Experts of a small language model: 64 experts in each of 6 layers, a sigmoid router.
Below are experts of layer 6 (counted from 0) of a mixture-of-experts language model. Rows are named router (the router's row for the expert), gate (a neuron's input weights, with its number), up (a neuron's input weights, with its number), down (a neuron's output weights, with its number) and show model dimensions 320-351. Each number is 128 + 32 x the weight over its row's rms, rounded and kept within 0 to 255. Numbers have three digits each.
Before each expert's rows: a language model's description of what the expert responds to. This comes from a sample of Wikipedia text that the model never trained on.

# expert 13
Names, infobox and table fields
router:113114183186136154120082129114202151166160176107143131147170157136124132113118069099167108149165
gate0:148125134093128076090129110155141109086173121142132129162090114156167123124104107123135086152121
up0:108206165150170127123149142113174121140184158127118158129102041154147131160101122102152147074104
down0:118123200126166101081138173142129110111129117093111185139076128108186083144171131086143144137070
gate1:165118108149135164090109143097093208099146156181152176200104092125112135113143147137179165064183
up1:121130136114156140053119128134172116130123093074106098058103167168159136156155109096134069118150
down1:146170127139093097129133080096127113164125119076186127041126131120163122123127133130104070126114
gate2:097141085157069084101164150113171146103164140116174155107103136158131106105142082132062080125086
up2:153113136136099098119175126183143100116084137134177148134209179136125144093118136160072168092076
down2:138127105106123144070179183175140135125116172110160136111180162188159157113137146120118057138151
gate3:097140141142170082119087139076167138160162157131144133177177115118137061080153137141134103149103
up3:108106137152115119131076141128165118135106116124095078154128130130044153106207155158095098100091
down3:152179113087094166067171147173141122166092148165127071144160109132079152135127135143110139255122
gate4:091128114166081142093149125143101125180182169111147147148131152165123097108096049144221145081066
up4:137116134150121157143110103128091146153158152102138116170105107147064136084159117152162080088097
down4:080121115123098119134176062119120096134098094163128116159136158168154136094119133091113153146083
gate5:071071209111155146114092099132147055129158120080144094151143114099131180159189106137177114182127
up5:064080165156127138123093056146098090152146125080182065136152123115131140099147129128102129146143
down5:176088102106168155141167162108127135141116140065141075107111194110091132183088164095117141151114
gate6:135114165129223116112114093160110114169132152136123117092076150142144131124113145140152097081202
up6:106143110093103106105068120100097132150102140105170176135081136126172104113166136156137104148143
down6:115149079170117123124160206101097153076156093108189176086076125099198108071101155097111151147185
gate7:168132103132119060073156065135100153168131102090152142124176079094075047118151115145138167100135
up7:070165131096143172221068125056153160078129153156082104115130118166124179095105152143084153146144
down7:138068132118087137139178212160130138117117123157156108101152108089105106044168108167162130151119
gate8:126117087112159084158125128136080148118147168097159068154134071166068138138095122076137060115210
up8:114137147139123172086110163139164101110127075130156126059115173114091154101161177157113140092061
down8:157123201181106162157123118159158059120107067168122140029147182170137150124141126154159146103094
gate9:080104205152130114073090143138152088137078146124132150184125138106125133126065103148108132093149
up9:136126079108178112136212100118083136111135085098082154096150079168123105125163160103134102157080
down9:115195083149147089126078102028173175081128112134110103102163144119142117107121162171160114187100
gate10:107131154166185125102112125208098163148124192100117171131175129165175135124185182146156148146190
up10:131171109128103123149143159044123111173130078133122098126042115132145094137150143112210134122102
down10:129111115092078122166164152161136166113098161112085162165098119139128133106139165150169113138133
gate11:084162134132163081169124093126149089171124131137132109090158177081162111166100099115113111077179
up11:140156147121156133161149166095133041087106123139110143128135212117129115148119081149116118111155
down11:136143121076164200119163099165144053118117065143136130157164085059197090128102132094107122141146
gate12:090108082149192101084134118134100133132087144120146169197166204116125152134073114076131175113156
up12:135129119222131143167098123150114121083149161142159132119119161188116096079077100108082140137153
down12:136166153224109132197156102115131147183164129153148127125136171144111122125123154116106131105095
gate13:100124117184104100133147080119182156035204147081128126168155153114125073115138085104075140140131
up13:140096129121104176135131159103193115095131121142104115163146102136137129112107064146122091108153
down13:140124040146175133141167083100090130135147140082118101178103147159110148148111112074127091103094
gate14:083139128204077104111153163194103115149081115172129080131122142109117164094145097090105124133122
up14:093076126185155093144141143178049145126080121181161105141191124097138175073115140117130101133114
down14:182047090153113109121101099109120111156161135091092091137131182163146133134113103154133119116095
gate15:109104100144130056119085165135164093147069137080131182159158137082135166115165109130182164106079
up15:141164127122122124127142125074120152106150083103164124132124204118086122151138092108127114106123
down15:115136079092105134087084124090148219099136078135175116114084150147118114078151200131169117086132
gate16:195099146157066057154138086072160079155143111107135146142109122124088153150160148111194080093086
up16:075117114131112183122183078190108088118110105111112165087150161105184164126072127121067149137136
down16:131102127107118132133185113129165114122142080152147131118171148119097119104144184092098080148157
gate17:106074119138143114129122123171135139129146153136124177143113126141077043139114134119188137105185
up17:117130114167126119088063117129117173098129132106122148192079099119145097105127118126108161089104
down17:148153095143131115122157093199091171126167041186117200136114173104149088142127115130121090140212
gate18:067094154121139080101148172161132107183104136097110154126154174095090145116175097102178174103114
up18:135093123155137172169099083102097084156106088164162073140077089143186183132122109169126135149117
down18:091126158235097117143127128073075143149159072149130077141142091170131100143098144134139139109095
gate19:097147149162093194177086135138111112158127096184079124182111107078127151113099106152187193052177
up19:141120084082196134106138124106104133140089168128156107101169130136136082179094134151126073188101
down19:141137169166108118123144102109094161118106156114092162077181157078101151101143107070113151149077
gate20:100122093151107115134117107124131112075117164136137107129161134129148118144113164123153093119105
up20:150100148193100133124167134137128122173112122092123161093074129055094139115202111146111161105094
down20:129126161137117117141168166095092111117107102128090126106155151145153151140083107116120150070120
gate21:111128125079151122154133137140050129165130142157128095116138112107097144143128067130148149127136
up21:161163110097126112142102180163073129128090155125107070107098211113129171112088169117145100107138
down21:112098136122138160151101135127128154152085168153107113091130141111139168120155127128139096163136
gate22:149086179140165014129121143108118112155176121112109189150165124099171162142142142152149110130177
up22:134102136169136109106168119109159103076194134108104148126191171115143141169125114123157091134161
down22:174141100135072181172104103178154138118154124147074165120138159075119101129136160111173111186086
gate23:126192157179162117145122138138162174157113091136134150152162128112063138105085105114139101166157
up23:143118141056127099065161118120120114153153114101123078100117088128099138096132163128126194111091
down23:094093155161103124124086158123155177107134146138060101150182186086033097142237115087122120130065
gate24:069086120122155114099117176082133188155125108171125101068145140116205116151069060120173141115171
up24:139145194113136107102188097144119106134144080125114106137169091083168103077138113071121106081129
down24:101141108178140116117134120091112131089126176201175099168140106150119144110125094107118078070087
gate25:129131109114130076158083135131170164122189157102206158163126101071119129089111108138162150081199
up25:125112131143171207143099196118118179135158199143173142154155123098112131124048107199146136118138
down25:094149138136139130117121140174123111154142196103113094129133112140092110164186161112189131189134
gate26:142123113112170139120133181170111130141160149110126147193142109163090136125107120104131116166212
up26:145139116110069100077146102120146086070080105083103174086059117136147137143147125084140107136188
down26:220192119130145160151158079103154139150102165102123103075149091107160092136085122114112095159180
gate27:120119098102120155151151116136163106220110176142157127137084141094074140240154124091112154082144
up27:092131121142097152110168111102123132137078195153147129145105176138054176199156077133109117103089
down27:108185220143125184113125117134072111158126114183173129154156150140073086156138025128139133151126
gate28:175113208168135101113075140135149130154110077192160074113173132125078145159129083103131128108177
up28:131130155158126104074084103093172131166058122151120063136151086129088154153106119134119112110173
down28:144171160131111135137102110131107196082105095175195141169152136100140125127122104160154146180108
gate29:069071126085128151110085157130096100071109149087161200130075080101110159150152066182138142130144
up29:110085161099081161158095220112101096065135127132136109100047155123091142105230138161123163138141
down29:045160131071075133155136133125139155115115092160177111187144076065148167145113140158113145176089
gate30:137107142144152024173121136166080126118154161100153096177149161153130143071074100101179172091103
up30:136090123157152132092147134118097123138093106098063161133200130105123133102152109104137128096157
down30:084105180098179134163135190170137123135122139127114154120119101081139094200095148110129063084181
gate31:111073157164165115114136130134098133127058130135119151139111159106096187081192158103149135099209
up31:109146138048129151130135136133171119126213077147155143114203092115156065187098099127132121133123
down31:200176132110126141187145102086156118136114110109077173099101141099145058189138110119132119079137
gate32:128098126109187123138175116163131085073161107142142106134116096152108171112155113116107101188177
up32:094121114062188141179175115097152121080134100110106122127113142148132152132143156119061130134117
down32:134103127133166106129118159134129137154143090105110082113156159131122127038144160145123152097171
gate33:107149126122082064149164099162123160149155145111133121104143118152039167102136062200152044093170
up33:067142133129104049128112178154154206107171090147121143056059123198130112126122068157141107142111
down33:125105142118136061126176135138150124117169139100112136107092122123086100147143113140161116129115
gate34:110101097084103115143181118118091145144095112134077140119128118141104180117127113097094115132164
up34:184072096108151156143134105161100164065110073136154126132144116124123116114125146122123137129156
down34:210133108149143121074152091170179110152105169138123142093092173132164182138117129134110114162154
gate35:067082113188117191135203107151172151132101197112155136170069173104092093152121118133134116100142
up35:133096141082111108104057187164136138086164139104162121125137104153092174072134183158108151193202
down35:099129157125126071151149142123065052126186124128130133141128104118125180145128143142078123137131
gate36:166135135149118178140161127143135163086094146127174144166105146162115190122127107136102139096146
up36:102131063147145109103159104131074120171110176152168168127127123173163120133155110123119116107144
down36:119066178109128153119085106148175097187151148146170181178093146133133144111138193170094143126134
gate37:099102108141133129103135131162149137144121095100088206144086175178081086111077199128185127127122
up37:185163113166058122135144144119125114173120169142096089133094175112082137091102163135123099108105
down37:097090117070139153111114117137119079121143178107156140149073142158101064110134127157079136135115
gate38:054103131122088111190143112176116151118149183132130104164176108081075132094112078092107037139103
up38:145139102173163161140117195074129106096119098154117115128143082087110082108158103082131022147093
down38:105143091138156136119159177145129136151142086171090072143125185128093059191129123177140092185128
gate39:177125136118075122165168121118163127184101160124147184107151119172080077109182128167079108082095
up39:124119134152129093097106123130161155136153126096146189103127168121152165130117134089136151114074
down39:038113142161153158124091143168088110078118160098133213160118061124126112138115137176099132131106
gate40:100115133122141193137152092105080119164154141157179148122125129119092179136079100141152133092091
up40:203116144152145149159092143136182072093144129131108134138137127206205072079148135142178118144138
down40:151082160136123127108113115109144134119085134057133139178088176157149047118125114130144133119128
gate41:144123150135111046113084053136137126094139158139160061123152136141111121159139104133169166107166
up41:095166144081161134161093130072099117095105118075090151140121092189181138052106074126139154113142
down41:165157161094133121136118105098144148063153147162111182149127144136135081077101165054143133144108
gate42:141118131106081072106149167143102174121101125146170098145182151115123126138099184097107061071170
up42:152062120069140086141140074092169117127166171133133143157106101081115154143149166120108118072166
down42:092084128162129102147148147098076131165167176107144102192065119119119113208136160131107144139153
gate43:125103172158144128117111135138160106113080188117146125140145066129047087149187139132145129104129
up43:179140162113127116130143140161112156117117097215118088147134138141176108087090104102144115203140
down43:124141083155107135139155168132150129124133160128098124083126117098169126094094155147118129181077
gate44:136098140150083134111128093110151098182179112171110119115121084152137086113109137129168178145159
up44:171147143091084146106055067163139116112090163124127107128146109079140119119097124106135104121158
down44:165129138153166126146076062073110181144102121074207162156097120151145119132107064121130107138058
gate45:123115084160183101056130143176116190122122122158123067048159152191101072103120105100144169099138
up45:146106080095092139167114138111078085127156144120117173151122126110125166186130184144114147121107
down45:134092166108167132105114107140090155085073116113105109133160155226115104114103105161040131099156
gate46:176126129122137106194113086135159125101072112104168132118168148130157087128097106108103140139148
up46:155121171103095108143134116129149118150065097113118119122149136171123086067101122144163114108127
down46:141083075156120106108175115071108065118154124155109132125079146112108101141144146107094101061110
gate47:113114123192077105148161151088092101115121152163145106135132130117112096133118142084077153119125
up47:132103131175069097114138155168128151127110109109126117163115123084117099174177199107180122134097
down47:116162158129105165120167103107125122171064120102173094076148063166078127098181101136134144179119
gate48:150055168141115142178105114099188090142110098140135170174156135147205133136109060173143113098123
up48:121190124050101152089131129194101151147152109089112146064142157093069135150118147068140137182119
down48:143103164064204132156151099135137141138154123105151097083135185133086134104133099148188134142109
gate49:153160146156107127100091130155185108095120111121168120168135152191173142130108134149105125112217
up49:153125161096164135149162094161166124117121097115113128166096096197124175087097106133083161116172
down49:187110111117157137090065154127141118185194136131149104154164135170083097092152126091078161092146
gate50:202119146118162129090119089135171133153117087093160083139119162097163080145136086091191109084140
up50:115164113103110168171134078079157155177115125149131101128090086178189159179139113106071141120108
down50:122088095104100134130180055083122167194134131143142106099108109176131141124171090110029118139152
gate51:136141174136066124143138133146147147093179194142129198112149118093153092135107096119140138127126
up51:089096178135092181194187136120128158122145194111109137064142172113129142150096113092169133139096
down51:107088160041088172148098065146172108147150188143131095108063115133084134093137133107110088098134
gate52:092075138146100133138071083144176133110167177120140112058143171146089144112119101166144102184136
up52:184146134168110153176123143072129096125175180177123151144123128198111127113147098090136133134156
down52:113118158142110141089123167128157159107171130163144128100118180151121105147131118119133107117139
gate53:155128150185105119123119086126125107173111080094098046087128180115098175053175159103155137095186
up53:104162152101087151132127103187119118152166142180109142150109070159198049135108121105049128130119
down53:116121182107135108188150069105099115141095154161168104100107108113135086105103150133108158094149
gate54:114101162142156068142170119129058073172162082083136151097187164123117095095126125092173130139075
up54:126142141104148155139123102132094113144129100087155124121141194152076143076087107053187126140123
down54:098138160112118073135131092105119100148211145123075143090117095149132081143111193127161126127129
gate55:128180168181095105123070188119122132152087186109133154168211116129057079095085145135142080080122
up55:109189118082160133150152000140137070154136158134123117196160135158134150129081134075106126074160
down55:147109121138095164137143109130139156123146113071118147136092107189083126215104105136076124112123
gate56:108139145129111142121163139106143102103178169065154227148130147100102165068129160097105092067117
up56:166212127160106119103197096133206138105186173122105153189097120130109171152170159117121121037190
down56:139144062142112168091096118106170143081186136064102203108032134120118173124185182147181154126138
gate57:048123094139100111165069057162115119132121153091168167144134162156114160100138112058182111141095
up57:108133157150104122093073139168118168151117130167139164067129111167145166045119158110130128148139
down57:175169153127088109080158086178152212112116121131180139125112136117211083128105074116147123098161
gate58:113107137072166143070045129139117180118142148087136137168146143163101179091124166170132120112143
up58:122110118123162104147109144123171166136115141087087140157106148117089128109125172158141106095091
down58:144112148076160080112135171161132166099078060112146123106093110115155058103085168102145102066116
gate59:140106150143108098154113034162157119158124132145114100171165149099129080125141064166141148101128
up59:193131173124127078116106082124092122158147132136087095144167087120121111148137121175117140117111
down59:147138106144146140091151113131150188114116064098097112158149119071114146148113119132154132156129
gate60:131142166124085126108109152140110147183081137119178179121112191088145178171119110166126098118092
up60:094094154128125143172128113159094082127148155135085171126110113092108125107116181132102176113077
down60:113055102115137129104159134112090166063154144113118110118105080169118117123127152134104152114219
gate61:100134153139109146113131175094139131166122085152138154151176119079110102115132126122176127089122
up61:144115111159088154073095163122140169160152092193165097151127106096072123088154099164137086118098
down61:162166124194151127118126125132119104115140102103112166087131155138150170131151164121129138141116
gate62:081075157155171115125115078083141141132159147146117089130176135145150068135139086122135127110136
up62:120120144084165068155181099080136126143136124118160128175176144119154090126157141117184135069151
down62:139123154120151123129166130141142124067119045145110116165110091117113183127101099093118170128113
gate63:106105126137119053124132178112133138121113177106168125116113174152134148106143170111140142094120
up63:143112120137174127198141121071178157107100097110118123253099170149120111109113099175189142127115
down63:107085109121092150139131107149090211125091123173112146113095083171070129116143101122174106113148
gate64:176160120100116091153116145155144146196094154109164096107140144083168120116049097126117137130116
up64:140189133180110135125150086200058125158144086147094151153099094103127101153113128134163159130117
down64:098180150165174096185096105078116109139088089127133149160161110177136152158115103125143137145138
gate65:142161130141108110106123117121176142171091168039107117135040123112122173146137132153091143056123
up65:160204103077153116171090106087082131172117075117153109124138118145124119095082106178118084124188
down65:138130078116131098119167163105140178108145109126175137192188141147108153037149199107121153116154
gate66:156160145122147145121093171105188160172166114157204152127121137123094114136128174106120133098107
up66:108154158144173142132171073129139094111137106104095140135142101129124100159165145082150082076147
down66:067153156075115112096116110072145129086094104105158144115091088094134160185150142085120120190107
gate67:105124093124179134130106147105135136099090065129148098111115113154129112130146107118140154134147
up67:130117119148100175150122136166150129206156089130094162110146163139106132117209150140104119138128
down67:125128183155093151175055138104167072142112171152119098129103160142147088132130116160159154172136
gate68:112138172127180145177086136222121104144135139118169137125100143111106153156108099128078103115128
up68:123109085115103043153101118089109115136117141171089109086104159190143140111109134141164132142170
down68:104128135125183088154113073070131104119140090150135077173095067078182114153128146137133155129169
gate69:072149130082114068157136094171150121140127092160160139167123167149102087187173071113177106098156
up69:088126198134141111071148162161152105072123118156146140134061128151107117125192062130058120182175
down69:152102075167165137177119159176158119145088190107149099165112171087143160147073119183144194178127
gate70:098109142168140072138084083109134115113132110121167177173194136107135093084121079170125135079169
up70:080124188115125125118104126077186139127097119086109139158151116108198115150145056138134118170156
down70:127084128101146124119089123150089098062106167125101055103135097107091102056097185124098136098135
gate71:143135155081125130103135101113139082109129181131158108135222155163114095172138152162091095110088
up71:114123106172089093082145140102123183149164083155124147123084075160105154164119145164113158117180
down71:140196139053122124113104129133079100150127097113071115147158137094192182141136151166156169110160
gate72:102138141119126159146202127088148102141152125139140150126117125084164091088137090137101125117165
up72:135131181037155163120105127160094187115164105145147178110150132148126106111122169118120180099081
down72:133172108033150082119104111111107157124126118116104153134158166091122182083113144193159167167064
gate73:126082090143196164190151098142176163159147123139121087136146119142083156119116123061168127149154
up73:161114127090119221136109118127146137081171144089176164085110118179194139140084158102133154129133
down73:139096170117123154176109151195148133114126146166141149155135080172113124070168178145132066118141
gate74:130104094112108111152084163116196218141169088159152127142128129156133148167101155108108117053124
up74:093161098075133116131082132125213170109165104130131150146116107121114120143162105090092106105133
down74:134124129119097178105112137177185125161146091105129093157143152172211171163171164100159115149154
gate75:191100105090182106080102120158117128224132077120045157138167133135093109174101108157118171034133
up75:133170185143096125078120183091155172090094153179091203132103161141106150167156084112104137093160
down75:120182091144208126176146132140111066126111097148131150062152130077163130120113058110225115092220
gate76:103122058101113091135134212151138130133142156140070128160130103126125081112129116099075165097122
up76:170099166162079163132104111127108101087112110097142091114156133131103153141130132171166105106103
down76:106159186155155126176136098139087106123121156090142180145132099150039093132133130079187082112134
gate77:084065096068177072119094098145156147121142093092150102116128127136101093143084124154093141114159
up77:170171138059135067218087149173123188154121097158139194083060134096109178141124139132126120143145
down77:182141149127169085128111132158105130110143102174107168077091095126092136157105189081088102092145
gate78:103162088114139107190189103186152161096210099067105150181121090119120140147106077161102129126168
up78:099171124100156113163161130131163139123171178063095226140111112137152103130089112134067136061162
down78:113129066128129128133129152180120109199165076108085120163132106108120094144114127131115069093133
gate79:118133126140164104086157146165143127096168100097128056120146103126131121127127139168160120201151
up79:186131083146160132127155139117200159051141140129146109134168094118132127154156153124135111184173
down79:171125205140139168125159103125145116178113139059094115118150106150112067161092106133154093148123
gate80:074084174070131167177158089123118124124117118169139122195134186107117154091174153167090123138137
up80:073131165090117193128149080108117131124142142135120134158114149176100148075147146080068151162108
down80:150165093164170149228191148163104165139172167137140100118123176163058140137110122202065134088152
gate81:087083130143151148159167076129134126113174104138113061106147121144129103123094129114095177078099
up81:051154159151084164167072103103133122085147135113155154195149145133075110071105125114119103162091
down81:173085148117116144097099110167131118123162141163168177132068096108086169050076153145090185097148
gate82:193138189151109101105156115125073144161077153080122128107108137130139144163116096080119113152107
up82:133090195108136110101107161122115111189078127189097121116122088141082112120172124075075089133141
down82:123116120071185149144168132131114170093109144153078147146154171144085108119082094080072153128120
gate83:080097140137122112103161157151189124179162182113195144161140151127156148146168150145070112082157
up83:145090083145116144141095142083105096124112090138101064110131159129140179144142089142093188144128
down83:124061160133169124118101063163112109113118085123106116074147150153086148121127114120152198176111
gate84:098165198155190171148166136159187140179069132102146055133134081132095089137163106099128086069110
up84:121107113190124149099078134146170103230088115148146068127099155163075136188114098152160137124117
down84:134068140084164081155111139157079205123127125164114124155076045116131194126170138123125050165087
gate85:138144112136187099160139141087128150098076158166119177170175071153102164138118149071090150098153
up85:113127080121169081190097118145111171130116086131132154171170117167158172084118126101094121083162
down85:138179208123119089170099167051108105157154096073140073132045088160117140139095160102121115068159
gate86:080132174098134069151093142163152147162122093141164113159168146153104095131141122152159096146117
up86:127124146119123127135086086130042169065137158110116126152172159159143131093140127115124091089131
down86:133041150120174115095112130144137108120075152081135128173142164099071111122170076111136064201111
gate87:140147084188131139114106138083152136147134087096161212128149126161125151143163087122131120109121
up87:147112154098121152143164083164143172079121193176148120130123132121139182185128146158145125125114
down87:100116112134130124109124126133118153123132177193072113155156101143105114192090161170123108117115
gate88:100119130208114101159125117131100113147165119102105114092204164089069124119145105119112130130117
up88:138131100147095126184129183141065158134116115163189078172195109080110086137123138092098096103130
down88:130150119113115133090128068115101144149087153182157150141167070146082113191090056139148137106129
gate89:134129187149110103151108103067160147211134098104160099134152161230110158130164122057101149089111
up89:135054113163099202190140121142096142188123124152161105146169141119169128133109133081122149125137
down89:142178089134086139129074092090166138087101142101125135130091119096144122119105141118142165089102
gate90:132088162129153119134139108102156071153128175082127156147112064127102128160131115137119134153115
up90:116167089193177097146156083136069119081098165107105127178197113114172094097102169094098176088104
down90:156117162068165227111171123156128141157069083096133144069106135143123113135097135172166166139122
gate91:120168164139123157103103140175162176148174154112148123120127197160124120135154106111166137088116
up91:154198179111130170159116126099145123177191147143133166074166080136114129127216105091150137147122
down91:152160127132128168144155132158118211133119104133104110143159162146085127183156077164077142136122
gate92:087141113105093127175099089152189104141141121122108129119129094123165146089126127124125145173169
up92:072127144058104086165084106105122149130153084113116081106167060139151120134112147130087103164126
down92:133093140038137074158172134112109151147203125058200106094124092145173158153156109107079156143150
gate93:194092130067124079230122112143120135131158160150161113183148162094114100120129122151163055091162
up93:173128156139129140160078093127107092198135154112136092187081167076109121064148130175138089123174
down93:156124144158108091154087175121099129075205119167112089189146158082193062164130125175153142147173
gate94:095119130122141062167100085121151092098203066079209116148110102179129124110124133078138126086165
up94:147101143158114172129109084172157164139127161119075139108072155104064107112132145124113068106154
down94:179125140136134116110137078103162080137129162133100140090143118096159121151143139098171090092153
gate95:066085123132151148119156173145143125125144167164142122171153138114103073089175075170100079149152
up95:191140091094152097150128117153120111127130099125117173152055122117190185155085118162164104109096
down95:150146149169114141115146109163075152112185105119136114123118187119180151177164128113132159139169